config.yaml
num_hidden_layers: 9
hidden_size: 192
n_experts: 16
experts_per_token: 1
d_expert: 224
d_shared_expert: 0
hidden_act: "geglu"
moe_layers: [0, 1, 2, 3, 4, 5, 6, 7, 8]
router_score: "sigmoid"
normalize_top_k: false
routed_scale: 1.0
balance_loss: 0.000393
balance_bias: true
router_noise: 0.3
init_std_router: 0.0188
lr_router: 0.000876
num_attention_heads: 3
num_key_value_heads: 3
head_dim: 64
vocab_size: 11389
norm: "rmsnorm"
norm_place: "pre"
norm_eps: 1e-05
positions: "rope"
rope_theta: 10000.0
rope_fraction: 1.0
qk_norm: false
attn_scale: 0.125
tie_word_embeddings: true
parallel_block: false
init: "normal"
init_std_qkv: 0.0439
init_std_o: 0.0
init_std_up: 0.0439
init_std_down: 0.0
optimizer: "soap_variant"
learning_rate: 0.00555
lr_mult_up: 1.1
beta1: 0.95
beta2: 0.98
lr_head: 0.00773
max_grad_norm: 0.5
warmup_steps: 200
schedule: "wsd"
decay_fraction: 1.0
decay_shape: "linear"
final_lr_fraction: 0.1
batch_tokens: [65536, 131072, 196608]
max_seq_len: 512
doc_mask: true
z_loss: 0.0001
train_tokens: 348600000
max_steps: 2886
dataset: "wikipedia_en"
Below are experts of layer 2 (counted from 0) of a mixture-of-experts language model. Rows are named router (the router's row for the expert), gate (a neuron's input weights, with its number), up (a neuron's input weights, with its number), down (a neuron's output weights, with its number) and show model dimensions 0-191. Each number is 128 + 32 x the weight over its row's rms, rounded and kept within 0 to 255.
Before each expert's rows: "comes before" lists some tokens at least twice as common just after its tokens as in all text; "gets" lists some tokens that make up at least twice as much of what it gets as of all text. This comes from a sample of Wikipedia text that the model never trained on. Tokens count by the router's weight.

# expert 5
comes before: "-", "\n", "|", "==", "The", "==="
gets: "\n", "==", "===", " ==", "\n ", " ==="
router [128 142 127  98 120 124  82 110 123 105 121 166 103 143  98 142 148 128 111 158  84 158 149 100 198  88 166 135  95 105 152 130 140 172 162 104 105 133 138 102 197 118 115 121 162  69  88  83 170 142 149 117 164 117  94 121 136 144 147 205 115 124  84 218 104 150 145 109 122  99 100  56  99 140 118  89 127  50  96 146 172 151 155 135 145 106  84 109 121  53 164 128 186 116 138  68 173 174 165 113 192 157 163 129 160 111 109 168 105 101 154 179 146  49 116  86 156 146  92 175  99 117 159 168 122 148 112 141 116 161  86  93 143 124  93 107 154 127  48 170 101 112  86 155  78 156 155 124  94 113 135 176 151 144 147 100  55 109 136 113 126 140 158 164 187 123 127 156 164 111 107 133 119 103 164 141 100  76 129  91 112 111 180 114 118 152 127 120 104 115 125  88]
gate12 [120 103 139 140  81 124 104 176  85 129 124 161 100 174 129 128  84 104  90 167 140  86 111 130 147 124 109 156 102  37 181 145  89  91 101  86 111  97 144 140 134 119 137 106  51  98 159 183 136 108 135 142 107 170 125 125 160 115 115 152 142 168 115 180 143 137 154 120 155 105 132  97 128 163 122 112 119 103 144  42 209 129 117 164 196  57 117 137 122  94  70 158 131 158 111 187 130 121 171 138 165 117 150 100 149 162 126 141  71 120  88 135 109 103 129 142  91 134  50 175  96 139 109 169 109 121 145 100 144 161  62 103 105 117 149  10 155 122 146 153 106 111 100 136  71 136 114  75 150 172 151 143  92 114  58 194 141 165 138 130 151 103 143 146 128 144 134 158 151 153 123 119 139 111 136 181  86 119 140  87  97  88 149 100 138 146 158  89 133  88 155 115]
up12 [150  82 108 140 125 152 113 148  66 146 129 151 133 180 135 134  98 103 119 158 155 112 105 132 171 154 106 138 103  44 169 177 123  93 124  79 107 103 128 134 154 128 122  99  55  84 140 184 143 177 124 164  75 145 134  77 176 108 122 135 122 178  78 168 127 155 141 148 162 106 125 106 109 165 151 128 127 133 104  55 225 138 112 157 171  89 127 120 150  99  95 157 118 139 132 181 136  90 140 147 166 162 114  67 152 133  89 125  98 128 103 101 147 116 124 165  94 121  74 200  71 143 126 135 102 157 144 117 151  95  81 102 104 127 148  45 134 132 151 132 110 116 129 123  44 102 109  76 124 163 160 140  90  94  65 174 157 169 142 128 139 165 167 144 105 150 128 145 151 126 180  80 165 107 114 162  83 110 154 122 106  82 147  80 125 155 189 137 155  99 147  84]
down12 [ 96 141 191 153  72  94 139  73 199 191  90  54  66  95 133 136 137 115 110 141 125 153 151 127  65 150 148 134 197 125 114  46 125 133 129 156 132 150 138 109 125  85 150 146 153 202  71  83 130 140 169  89 170  93 149 103  92 182 129 143 139 159 176  96 157 127 129 113 124 123 117 108 135 145 109 151 123 100 157 201  91 126 189  97  89 159 137 151 156 136 146 181 135 157 126  92 142  99 120 146  83  78 125 148 124  95 138 133 143 138 134 177  85 151 134  93 140 157 132 126 151 108 177 162 119  96 159 182 130 177 114 176 104 114 103 108 125 115 138 135 145  67 130 101 135 144 121 188  78  73 119 150 137 163 146  61 110 122 110 120 144 193 119 104  89  60 136 112 118 101 162 199 123 149 139 158 149 117  95 120 183 158 116 159 136 140 110  99  74 155 167 131]
gate13 [152 177 128 129 106 194 168 134 145 173 163 102 121 141 124 170 118 167 159 144 147 151 138 127 141 143 147 145 102  32 165 123 128 174  79 109  95 140 175 124 136 128 149  90 160  80 122  83  98 161 149 141  96 114 132 179 126 170 104 173 172 110  88 129 157 152 129 102  89 147  78 133  65  92 116  84 123  96 130 140 124 127 172 105  55 182  65  35 184 139 165 166 119 144  71 135 117 145 143 151 138 119 142 176 127 131 135 184 148 127  99 170 122 115 145 136 108 155 103 142 182 166 128 105 132 112 128 111 128 109 118 170 146 163 125 125 164 136 161 124  76 124 117  98  68 140 162 181 147  93 134 151  59 113 146 112 173 106 116  83  85 180 102 108 173 193 149  74 134 119 201 124  99 129  97 151 128 128  56 166 128 147 107 167 125 139  82 133 129 192 129 144]
up13 [187 163 112 103 137 197 128 146 123 160 178 130 168 109 106 180 173 168 150 143 106 135 146 153 141 122  96 181  75  80 149 120 145 180 133 163 149 150 165  86  85 152 150 108 117 100  87 112 124 170 166 105  69 126 100 127 146 130  67 167 157 123  72 161 143 110 137  87  56 113 106 115  97  73 103  97 111  88 116 193 120 104 139 154  85 172  91  72 137 156 103 153 135  94  73 125 152 139 101  98 106  91 150 117 142 123 127 129 129 138  80 146 138 126 142 160 144 129 104 175 160 150 123  80  81 106 163  59 106 184 165 120 139  94  77  72  99 165 161 183 107 165 178 122  55 131 128 147 131 140 134 132 104 122 103 158 177 119  98 122  76 166 110 119 168 150  95 121  93  91 190 119 149 132  86 164  89 118 127 173 136 141  90 157  52 134 101 140 132 158 123 172]
down13 [107 118  64 139 123 112 156 110 146 116  74 164 166  97 113 105  94 157 121 118  79 116  91 102 148 132 129  92 111 176 153 149 111 133 114 170 114  83  78 127 137 140 127 103 136 173  91 170 142 132 115 129  79 163 185 140  52 155 181 192 199 146 101  89 123 136 106 122 135  90 175  74 135 197  74  99 248 165 107 143 156 150  94 124  76  79 118 122 113 109 106  83  96  90 139 149 141 132 139 171 140 108  80 168 102  83 134  79 166 160 129 105 119 149 154 125 131 120  86 133 136 146  91 165 137 163 116 141 108 150 116 133 131 101 116 136 103 160 149  70 118 118 192 166 151  77 101 136 139 136 135 168 174 138 134 171 153 106 153 128 139 119 137  83 103 123 141 123  96 169  78 104 105 223 104 104  84 127  84  96 112 116 128 100 191 187 140 127 142 131  92  99]
gate14 [111 121 128  77 160 113 194  98 126 109  87 142 100 106 143 148 169  88 103 167  99 117 141  94 108  90  82  87 172 118  48 157 157 136 134 110 123 165 107 110 154  76 115  94 174 120 105 165 148 125 127 169 104 167 136 124 145  77 134 168  94 116 135 135 162 129 163 160 198 107  59 118  98 202 140 142  68 147 122 118 126 126 170 173 148 164 133  93 154 125 145 122 107 183 109 121 143 138 187 169 122 134 122 129 120 180 134 137 224  78  89 188 141  65 104 137 108 147  41 151  64 161 129 131 109  98 117 164 104  76  92 147 111 141  82 145 123  91 161  98 117  85 178 126 118 136 160  84 106 154 161 157  76 105 151 166 138 104 135 130  82 134 142 109  96 157  82 104 139 132 135  94 145  63 170 167 125 137  72  99 128  88 151 145 106  81 151 120 135 136 144 146]
up14 [166 113  95 107 218 108  99  90 135 124 110 185  90 114 104 117 142  80 113 162  64 142 202 128  83 116  42  96 149  96 116 125 158  77 114 171 111 152 114  83  99 170 128 177 158 153 141 123 147 117 122 136 137 174 133 140 147  96 141  95 153 135 105 141  87 171 174 137  79 129  99 164 105 184 122  78 113 183 139  93 176 129 160 115 113 133 110  97 106  72 148 119 118 121  94  64 167 113 134 136 145  96 116 146 113 142 110 164 144  86 167  94 141 122  73 100  83 129  92 122  89 174 130  97 140 108  98  86 139 120 159 102 152 169  57 129  91  81 143 176 127 137 140  91  84 136 127 102 135 137  65 197  75 111 178 130 174 139 145  75  90 128 143 102  55 128 109 126 166 127 145  64 110 101 108 113 106 162  71 100 120 107 114 136 147 128 165 112 158 105 136 175]
down14 [122 108 103 158 104 193 127 133 107 122 184 120 136 127  91 140  83  94 190 183 131 154 132 109 131 130 188 124 113 129 145 101 170 141 101 115 124 135  91 176  26 186 187 146 112 108  90 121 137  95 167 130 129 102 136 111 149 209 100 106 112 147 129 118 137 100 116 119 115 138 109 182 186  85  99 149 159 153 196 137 135 136 126 120 109 131 160 161 162 104 119 109 123 147 104 142 124 113  92 167 120  84 100 135 101 103 141 210 146  69 127 140 178 157 119 108 128 159 110 105 158 155 165 131 139 144 115  76 199 172 145 150 144 130 125 170  76 148 151 111 191  96 133 172 127 160 137 179 161 110  43 135  77 142 151  53 145 104 173 149 187 160 130 130  72 162 104 156  99 171 121 145 106  61  78 194 136 126 137 129 129 123 125 129  75 162 113 144 100 146 137 124]
gate15 [ 92 128  94 182  88 130 201 129 152 153 102 113 138 147 118  93 168 101 164 130 106 169 146 104 140 112 157 112 128 142 118 184 160 112  95 148 128 122 146 146 116 130 113 129  88 157  74 158 137  76 150 178 126 149 120 109 133 106 130  82  63 153 147  92  97 112 139 111 106 112 190 204  80  87 159 131 131 157  93 197  84 129 119 134 112 106  78 175  93 117 147 102 138 115 168 107 118 122 140 139 128 142 201 172 156 107  70 114 126 110 141 110 129 152 136  75 141 146 106 153  96 191 127  67 189 162 151 150 100 111 120 121  65 133  76 103  68 148  76 129 119 186 134 129 173  88 139 108  94 141  81 177  65 133 162  49  85 137 147 125 104 133  89  72 147  76 131 120 102 110 142 109 170 104  83 104 146  73 109  95 138 109 184 174 148 166 129 163 134 105 110 173]
up15 [ 69 109  91 124  66 150 202 138 113  81  96 118 126 127 108 102 156 104 164 166  90 107 134 112 149  96 151 144 125 131 164 162 158 175  93 170 173 143 108 155 123 154 106  89  84 154  78 137 113 121 122 227 121 140 121 130 133 107  96  96  66 144 149 100  97  94 105 125 122 137 189 185 133  77 109 145 126 120 140 168 135 118  96 121 121 154 112 152 113 167 121  81 149 116 171  88 103 110 119  93 140 108 172 182 163 114  91  91 159 105 124 118 102 131 167 103 160 127  76 101 136 160 125  83 151 141  93 129 123 120 138 107  70 143  83  96 102 143  88  63 111 174 120 137 118  86 122 123  88 147  71 125 123 148 168 104 125 125 167 150  94 136  79 105 134  84 168 150 132 101  84 130 134  85 124 111 149  54 113 143 113  75 213 186 160 135 198 153 164  60 109 200]
down15 [170 107 140 136 111 151 144 140  80  63 124 135 180 170 203 189 174 126  83 138  77 161 140 143 144  82 148 123 118  81 159 137 107 182 148 120 145 139 101  54 166 119  88 133  97 123 131 187 155 100 144 120  73 111  94 115 110 201 141  94 191 116  79 122 139 137 134 110  86 121 123 143 115 185  96 147 117 128 182 158 135  95 140 130 163 108  85 108 141 173 165  98 131  81 152 109 169 187 110 153 136 126 135  87 113 155 176 160 103  92 131  95 109 133 172 135 104 149 196  65 146 114 136 137 112 139 116 119 180 133  90 119 136 127  86 116 130 158 161 116 137  83 168 131 128 154 156 108 144 169 120  80  83 156 174 116 160 136  96  80 160 131 102 105 140 147 163  99  88 179 126 192  82 138 188 187 141 127 105 116  87 136 130 144  84 171 191 115 137 141 188 178]
gate16 [170 126 144 142 125 167 129 150 142 122 155 127  99  80 113 102 168 110 125 126 101 174 170 181 171 151 149 122 166 153 103 117 128  72  78 188 165  91 194 132 102 117 153 154 180 165 123 134 122 107 125 143 112 165  97 122 130 114 193 117 196 108 166 119  95 127 118 122 132  85 183 123 107 155 192 127 108 122 189 141 145 114  72 144 162 111 156 152  83 117 121  99  88 164 179 120 101 107 183 141  81 163 175 128  64 162 198 180 145 189 140 119 144 109 106 104 121  71 124 159 125 129  49  92 176 168 112 149 127 148 110 154 112 134 114  93 159 145  96 116 116  66 188 109 111 113  91  96 148 182 155 123 123  69 182 148  95  90 106 149 139 118  89 115 139 141  90 129 134 168  79 112 139 109 125 146 116 125 157 158  75 113 142 125 115 125  44 126  97  60 128  91]
up16 [199  94 157 143 146 189  87 170 144 112 100 155 131  95  77  90 165  99 112 142  97 140 138 183 152 150 110 137 150 136  59 137 109 104 120 140 164 101 144 117 146  91 140  82 155 124 116 100 116 121 129 126  77 148  90  55 115 111 208 114 182 117 115 104  70  89 111 113 145 178 148 125 111 177 154 151  82  94 140 119 131 118 100 129 126 131 112 173 119 121 122 158 116 151 167 163 129  97 140 153  95 157 172 155  75  95 154 165 131 149 113 127 117 132 118 117 191  99  85 167 189 134  37 128 168 122 132 153 164 185  89 123 103 142 123 133 129 174 135 105 112 121 187  91  75 108 107  88  97 164 144 173 113  76 169 128 105  86  95 150 145  95  63 126  80  72 128 126 150 157  81 119 154 137 104 124  98 113 125 126  68  66 151 110 100 101  53 113 110 109 114  63]
down16 [ 78  89 156 176  99 116 154 151 168 130 120 198 151  94  90  83 197 112 124 116 157  98 139  96  71 160  86 175 175 164 142 157 144 167 172 120  99 139 125  88 163 178  97 104  99  86 105 129 135 170 139  88 124  82  92 101 112 120 134 119  68 181 129 127 124 110 144  97 143 152 111 141  97  82  96 211 128 151  61 164 155 111 186  84 147  96  68 166 160 173 118 148 146 131 139 122  80 143 117  81 143 117  81 112  68 153  77  80  66 123 120 116 116 139  99  97 171 193 138 120 113 117 127 163 109 134 150 117 105 107 102 118 105 159 142 118 160 160 148 169 175 172  84 146  99 137 136 109 121 133  97 174 130 210 111 130 180 114 116 138 130 147 103 110  89 141 163 155 141  81 107 106 111 129 143 163 135 129  80 142 128 110  97 133 114 149 130  93 197 182  62 118]
gate17 [114 131 153 131  97 194  93  90  81 197 149 138 103 102 105  58 129 123 115 179 195 113 206 145 146 120 145 135 215 107 156 115 113 128 156 124 195 155 136 108 152 153 126 183 121 202 131 180 110 163 112 134 161 136  78 113 151 130  97 174 138 192 173  93 164  99  50 120 121 113 112 121 118 145 128  79 140 146 128 135 111  86 156 129 160 123  64 144 133 110 109 148 137 162 116 107 122 138 140 143 137 105 138 108 182 194 108 188 109 100  84 173  88 158 120 120 127 135  91 173 141 174 142 101  83 150  69 122 117 180 152 124 178  79 159 138 120 102 181 157 142 156 164 150 102 137 151 129  66 110  87 144  97 151 124 117 128 116 148  97 126 173 130 120 150 157 161 189 107 153 131  93 149 145 130 155  63 133 151  85 151 120  68 122  92 194 148 113 114 160 147 136]
up17 [127 129 114 127 156  41 185 176 163 105 110 148 137 134 124 174 117 123 151  79  16 134  49 103  99 133 108  72  53 138 111 175 141 153 110 163  76 120  76 144  99 107 124 104 106  83 119  99 146 116 109 154  84  81 190 163 132 152 146  88  97  99 102 125 113 167 141 140 179 171 151 142 137 106 153 159 128 119 127 117  84 153 106 166 102 107 191  89 134 127 183 136 100  81 124 120 150 104 135 106 114  75 100 129  89 106 126  89 160 181 161 113 146 115 132 140 100 146 163  77 120  70  96 167 142  78 159 154 156  91 119 111  82 162  87 105 123 183  52  98 101  99 130 119 173 129 129 133 168 141 170 125 136 120 149 142 128 153 105 135 134  55 119 152 119  86 152 103 148 110 158 149  98 117 156 104 173 116 115 159 108 135 144 167 188  75  91 150 160 108 137  87]
down17 [ 72 149 123 134 132 107 136 168  72 118 142 161 134 108 109  81  32 149  84 100 156 196 169  49 112 123 150  80 161 126 188  55 100 157 161 124  78 148  85 188 158  69 154 163 123 145 153 112 117 113 109 189  87 129 149  66 161 141 132 145 122 155 122  82 178 114 143 147  94 133 132 156 149  94 110 125 106 120  91  94  82 167 172 174 137 120  96 131 114 114 172 135 125 109  82  78 107 117  94 168 123 103 128 136 129 115 104 160  94 142 142 171 105 104 113 112 114 157 123 157  81 104 132 113 157 137  99 177 147 193 182 102 169  80 146 146 127 174 114 154 136 153 185 143 145  86 153 133  35 122 141 140 124 194 118 120 122 124  98 121 114 137  94 115 152 101 176 119  97 115 177 108 178 171 116  96 100 110 113 128 120 128  83  73 127 148 168 109  94 168 116  93]
gate18 [ 80  80 119 125  75 134  85  82  98  83 119 124 165 138 116  99 163 142  96 157 157 104 141 127 111 114 163 162 113 125 140 137 129  81 155 123 196  91  92 113 169 156 122 171  44 126  89 135 115 119 168 167  80 155 100  86 197 107 164 167 160 104 115 117  99 100 140  98 154 133  82 143 115  81 100 167 108  92 132 146 108 149  95 130 163 103  89 188 114 187  74 146  64 139  72 146 154 125 142 157 157 104  68 131 151 166 140 129  51 111 110  78 131 124  85 171 115 124  96 104 122 101 125  91 181 146 125 128 127 100 146 114 149 161 156 152 105  95 112  99  97 112 149  94 123 176 166  83 138 141 111 143 125  88 168 142 122  78 147 103 103 124 155 150 215 163 170 166  75 108 101 144 129 125 161 105 129 175 149 139 169  90 127 164 165 142  93 153 116 210 126  62]
up18 [100  76 122  93 144 145 145 122 137 127  96 148 181 135 137 123 171 124 104 149 155  98 103 113  57 140 144 191 103 138 166 123 208  84 157 149 206 120 147  77 188 132 165 163  50 122 100 168 119 127 148 142 141 148 154  78 190  91 121 130 121 160 130  94 100 107  91 135 154 139  79 185  79  92  89 109 130  93 146 151 138 110 110 145 186 118 126 152  96 146  99 119 126 124 104 137 125 126 109 191 144  80  84 127 116 150 151 107  53  96 128  93  94 134  75 115 101  87  94 113  80 150  94 187 161  69  90 149 142 104 125  94 191 158 119 108 134 143 121  88 134 139 124  63 101 163 175 111 113 124 104 137 113 117 119 170 124  85 102 151 165 117 206 137 224 129 159 126  78  98 137  97 101 130 161 108  82 113 128 179 143  98 136 135 145 148 161 130 101 133 113  93]
down18 [163 133 150  93 102 134 183  85 129  85 122 137 203 110 103 145 145 151 168 140 122 106 102 164 135 111 168  78 164 114 154 188 154  84 151 110 125 121 159 136 204 106 125 147 136 128  91 133  85 151 111 109 129 154 156 164 142 110  71  84  43 120 119 139  88 108  92  75 113 143 105 182 101 147  93 112 138  77  84 167  76  95  88 150 135  94 151 123  88  84  85 141 116 116 145 169  94 164 127 142 216  99  51 131 153 172 151 139 126 138  98 134 109 120 194 112  83  86  88 175 155 129 138 160  95 138 131 235 145 162 129 109 138 196 109  61 131 152 152  92 122 109 160 121 120 142  94 120 159 148  79 106 138 175  95  76 100 124 148  94 140 121 172 165 146 141 127 100 124 136 123 119  94 126  78 146 106 157 113 130 102 128 145 118 107 114 176  55 129 126 143 131]
gate19 [ 55 173  86 161 157 148 109 144 158  77 166 160 124 128  86 127 126 116 102 165 131 119 156 149 100  85 158 118  91 124 137 129  90 189  98 116 121 121 133 108 197 103 174  82  81 123 126  66  88 109 146 129 134 122 119 114  66 122  87 127 129 133 161 142 161 139 178 110 132 103 143 123 150 152 141  96 148 107 129 109 164 162 160 156 122  93 110 108 107 132 122 176 141 111 101 129 106 139 151 152 150 110 108 110 143 115 146 112 132 132 120 179 126  74  84  71 128 188  95 123 124  86  89 169 106  83 137 146 133 111 104 104 108 119  93  86 133 180 163 128  96 128  37 146  78 128 154 201 124 145 179 161  66 124 133 182 119 122 145 127 181 188 118 110 162 174  63 109 124 126 173  85 162 120  72 165 150  76  60 138 163  70 151 113 119 133  84 137 112  27  91 134]
up19 [182 168 139 101  99 104 141 134 138 137 128 110  88 199 145 101 133  97 162  87 134  96 124 123 156 114 107 137 139 134 170 102 171 144 103 153 125 114 138 114 144 136 103 165 110  74 146  96 158  83 177 113  76 158 133 121 105 131 190 134 117 101 158 176 170 175 101 114 147  82 164  64 143 179  88 122 182  49 145 155  90 134 145 125 131 159 115 130 131 157 128 153  76 160 105 139  90 131 102 114 178 202 222 114 115 184 121 157 100  84 116  97  93 185 123 127 137 162 135 137 100 127 114  71 105 100 122  87 104 159  93 197 162 152 179 152  81 157 119  86 117  85 121 176 164 132 131 123 113  87 168 147  76  99 169 140 146 104 170 120 109 137 118  79 174  84 105 155 112 121 128 135 158 146  90 101  86 213 109 104  88  92 162 105 115 117 105  67 115 143 159 126]
down19 [162  88 125  99 115 116 155 188 152 112 120 110 151  90 156 133 201 124 128 147  81 132 191 138 131 150  80 149 144 105 167 160 143 130 138 120 128 115 107 125 130  82 110 127  57 154 156 174 127 166  67 158 139  92 138 114 160 136  89 149 152 118 124  48  81  94 105  39 134 149 112 166 162 136 149 145  91 186 151 131 128  55 101  58 144 182  85 164 132 163 113 127 108 146 177 134 155 157 129 132 115 136 120 170 131 120 134 128 162 180  88 104  57  74 191 155 120  47 107 124 143 183 152  90 162 178  99 137 132 113 140 152 149  96  95 130 203 104 153 117 156 130 141  78 173 138 168 125 138 145 202 154 151  85 138 139 174 113 140  93 114 136  75  89 114 152 149 154 145 156 117 172 112 113 133 135 133  91 104 128 139 140 141 108  59 169 158 125 141 158  97 109]
gate20 [ 54 125 142 133 113 106 107 129 133 112 121 145  84 122 166 159  78 100 131 173 130  95  54 129  86 163 135 134 121 140 128 150  92 140 129  89  85 149 172 113 147 131 150 112  91 155 147  92 138  92 146 160 125 114 150 201 192 124 136  99 164 118 154 121 140 104 100 139 118 153 115 178  81  68 101 190 113 101 107 125  82 139 110 121  98 111 160  94 180 121 172  98 152 137 181 109 135  81 127 133 155 166 180 133 128 121 111  77 125 100 109 119 150 132 184 148 132 107 111  95  89 153 143 139  95  78  68 117 143 116 134 126 144 102 122 102 108 100  29 111 111  79  93 187 127 192 120 114 205 132 110  98 153 149 154 132  55 105  98 174 114 129 160 146 134 197 168  63 106 154  69  64  87 101 159  98  90 130 188 104 112 111  94  93 141 124 111  92 143  99 172 147]
up20 [163 120  83  91 129 127 187 111 123 180 121 128 186 136 155 151 128 164 131  99 124 204 142 128 132 132  98 111 147 119 114 184 153  99  95 134 196  75 121 139 114 131  88 183 178 113 110 119 124 110 114  88 152 130 121 105 100 122  93 156 109 142 162 107  87 157 162 106 146 105 149  82 182 127 170  72 120 137 162 149 116 125 111 152 149 138  95 107 112 118 157 150  90 102  98 142  47 157 143 160 118 142  75 118 143 109 138 185 126 163  92 128 135 132 128  56 138 169 132 122 166 144  91 134 128 237 172 112  79 116 136 158 140 174 114 183 130 140 179 110 124 180 137  84 134 117 128 176  68 113 131 144  52 115  65 164 157 133 164 123 170 131  56 103  82  95  46 153 160 105 155 188 130 166 133 130 156 140 130 152 149 129 147 122 113 100 176 155 133 109  69 106]
down20 [140 152 152 141 100 115  44 125 105  75 130  71  96  93 129 115 100 163 138 127 129 134  68 127  77 109 151  99 109 108 123 151 168 133 150  90  68 145  98 180 130 105 131 104 122 126 143  89 132 126  68 117  78 108  86 145 170  89 140 115 114 111 122 133 157 135 137 177  76 174 138 160 137 108 123 182 133  77 133 110 126 120 135  99  54 147 135 110 141 139 134 153 110 126 179  75 119 116 209 140 129 158 100 123 138 163 100 125 102 132  97 154 188  99 148 103 157 110  64  99 136 139 127 117 112  85 134 111 159 146 126 169 123  83 106 103 165 141 105 158 183  69  94 192 140 138 166  98 131 145 166 113  84 132 155 189  61 140 107 171  88 141 129 190 186 142 141  94  71 177  99  81 100 177 197 156  77  98 149 131 162  60 140 113 135 114  75 119 178 134 152 121]
gate21 [ 95 135 121 182  86 140 169 132 184 116 140 172 118 116 137 138  68 188 129 224 143 114 186  97 154  87 136 141 121  96 129  84 135 152 146  91 117 146 112 148  97  89 107  98 147 145 139 106 169 239  75 135 152 124 120  98 154  91 104  87  86  96 144 115 131 152 169  91 115 102 182 115 106 123 173  96  87 162 125 115 116 131 127 138  84 131 146 105 170 127 176 140  89 123 119  99  96 175 122 126 117 113 105 206 159 139  95 171 104 107 146  89  98 128 192 135 138 123 142 106 172 156 172 156 122 120  86 123 178 122 117 122 118 148 123 151 104 127 186 128  86 104 112 166  93  91 162 160 182  98 159  92 141 165 119  70 187  93 103 104 100 159 101  73 183 137 129 114 205  92 119 167 105 150  95 149  49 103 147 118 160 130 149 118 167 129  85 158 104 127 116 137]
up21 [141 123 137  54 181 110 108 110  83 146 138 144 184 117  86 145 169 125 148  64 154 122  98 125 116 137 132 112 142 174 191 140 138 107 111 157 123  96 146 105 117 169 114 166 103  95 152 119  95  93 212  99 105 156 156 137 104 179 151 145 186 143  85 142 120 139 100 186 116 173 105 155 137 150 101 148 164 128  89  69 139 104 141 127 146  78 104 140  91 115 112  93 179 158 172 129 143  92 136 114 127 143 130  72  93 132 139  71 167 116 156 156 149 154  88 123  87 137 125 156 105 148  88 148 134 104 114 172 101 116 153 166  94 105 113 125 173 142  75 114 200 147 117 114 151 205 114  87  95 159 108 141  94  91 151 129  13 142 107 158 152  71 139 185  98 123 134 131 119 196 152 116 136 178 143  99 167 182 139 146  78 122  72 106  56 151 119 102 127 130 135 100]
down21 [160 183 134 127 138 167 167 145 107 100 165 144 163 132 169 113  68  93 162  94 182 106 189 125 142 194 138 104 104  78 146  97 153 147  97  76 111 143 109 180  99 136 121 117 155 192 174 110 201 138  81 138 143 153 121 135 169 134  60 133 144 143 176  83  99 119 145 135  89 136 136 134 200 139 179 115 115 131 152  87 106 145 104 180 131 157  93 179 134 136  98  81  73 150 128 110 123  52 106 148 125  73  76 144 127 162 113 148  83  80 123  89 162 152 119 171 150  89 128 128 141 151 111 120 146 154 129 103 185 116 125 110  93 122  96 191 140 142 201 135 110 139 128 169 171  83  95 185  96  89 112 150  75 137 138  98 151 163 128 125  91  88 122  79 166 113 135 140 103 131 128 142 168 207 122 138 126 125 138 143  99 123 111 115 107 131 113  44 119  95 184 120]
gate22 [136  81 186 166  65 115 170 145 102 133  81 121 130 113 131  83 115  60 112 119  65  93 149 100  83 147 161 173 150  93 149 107 111 115 168 107 116 145 150 113 152  92 159  67 153  76  95 132 115 141 149 183 136 177 157 158 159 139 106 118 134 140 126 109 144 153 162  55 129  98 122  68 174 107 154 115 121 111  86 131 120 113 120 197 154 132 136 155 147 181 176 111 115 126 169 126 147 103 154 134 148  97  88  67 135 134 115 103 135 113 101 151 157 188 136 110  97 142  73 151 126 133 143 147 133 148 110 151 152 118 129  71 105 198  76 112 125  88 113  83  87  67 159 156 184 147 103  83  97 137 132 155 171 137 133  70  65  90 113 146  96 109  84 129 176  81  29 165 152 196 108  83 145 104 113 150 140 148 135 179 150 127 126 130  97 113 128 140 128 186 113 142]
up22 [165 166 105 114 189 133 128  85 107 115 149 138 186  93 150 112 145 169 171  60 181 143  78 105 129 128 106 127 100 192 110 139 147 120 107 165 140 116 147 159  85  68  85 158 129 140  97  81 140 150 150 111 118 124 131  92  94 146 139 149 112  71 149 115 118 150 180 111 166  90 120 174  78 157 119 119 106 100 152 143 155 131 104  91 191 161 198 115 110 126  93 158 116  98  75 144  45 175 105 170 117 150 108 135  76 134 117 112  89 163 143  94 109 137 178 113 180 103 133  76 105 147 155 117 164 138 136 109 113 142 115 175 173 127 148 193  74 113 174 138 104 122 151  75 113  93 141 151 128 137 136  85 133 153  99 201 185 173 170 195  81 163 130  67 111 132 119  67 130  63 130 167 154 183 148 149 116 112 121  95 106 119 135 108 130 101  96 152 135 128 178 140]
down22 [145 104 143 127 112 134 117 151 123 157 107 155 114 143 110  97  94 123 148 210  86 124 164 139  95 137 121 136 150  74 110 113  69 122 135 115  96 107  88  97 189 174 157 119 112 132 171 169 193 124 108 133 140  83 121 100 171 102 144  85 188 127 161 147 169 152  90 148  73 206 154 142 143  96 163 144 171 159 126 102 142 196 134 141 109 105  61 124 130 126 166  93  96 145 127 128 188 122 146  88 166 124 127 136 106 148 153 141 115 123 117 129 148 110  82 130 113 105 124 171 133 125 157 123 142  95  99 139 188 135 130  75  57 159 149  74 154 186 128 111 176 106 124 152 130 158 148  94 105 145 105 116  36 108 165  39 100  99  74 116 203 125 109 158 105  85 113 134 123 149 161  86 100 143 151  95 156 152 106 143 141 100 157 102  93 195 183 115  84 165  73 137]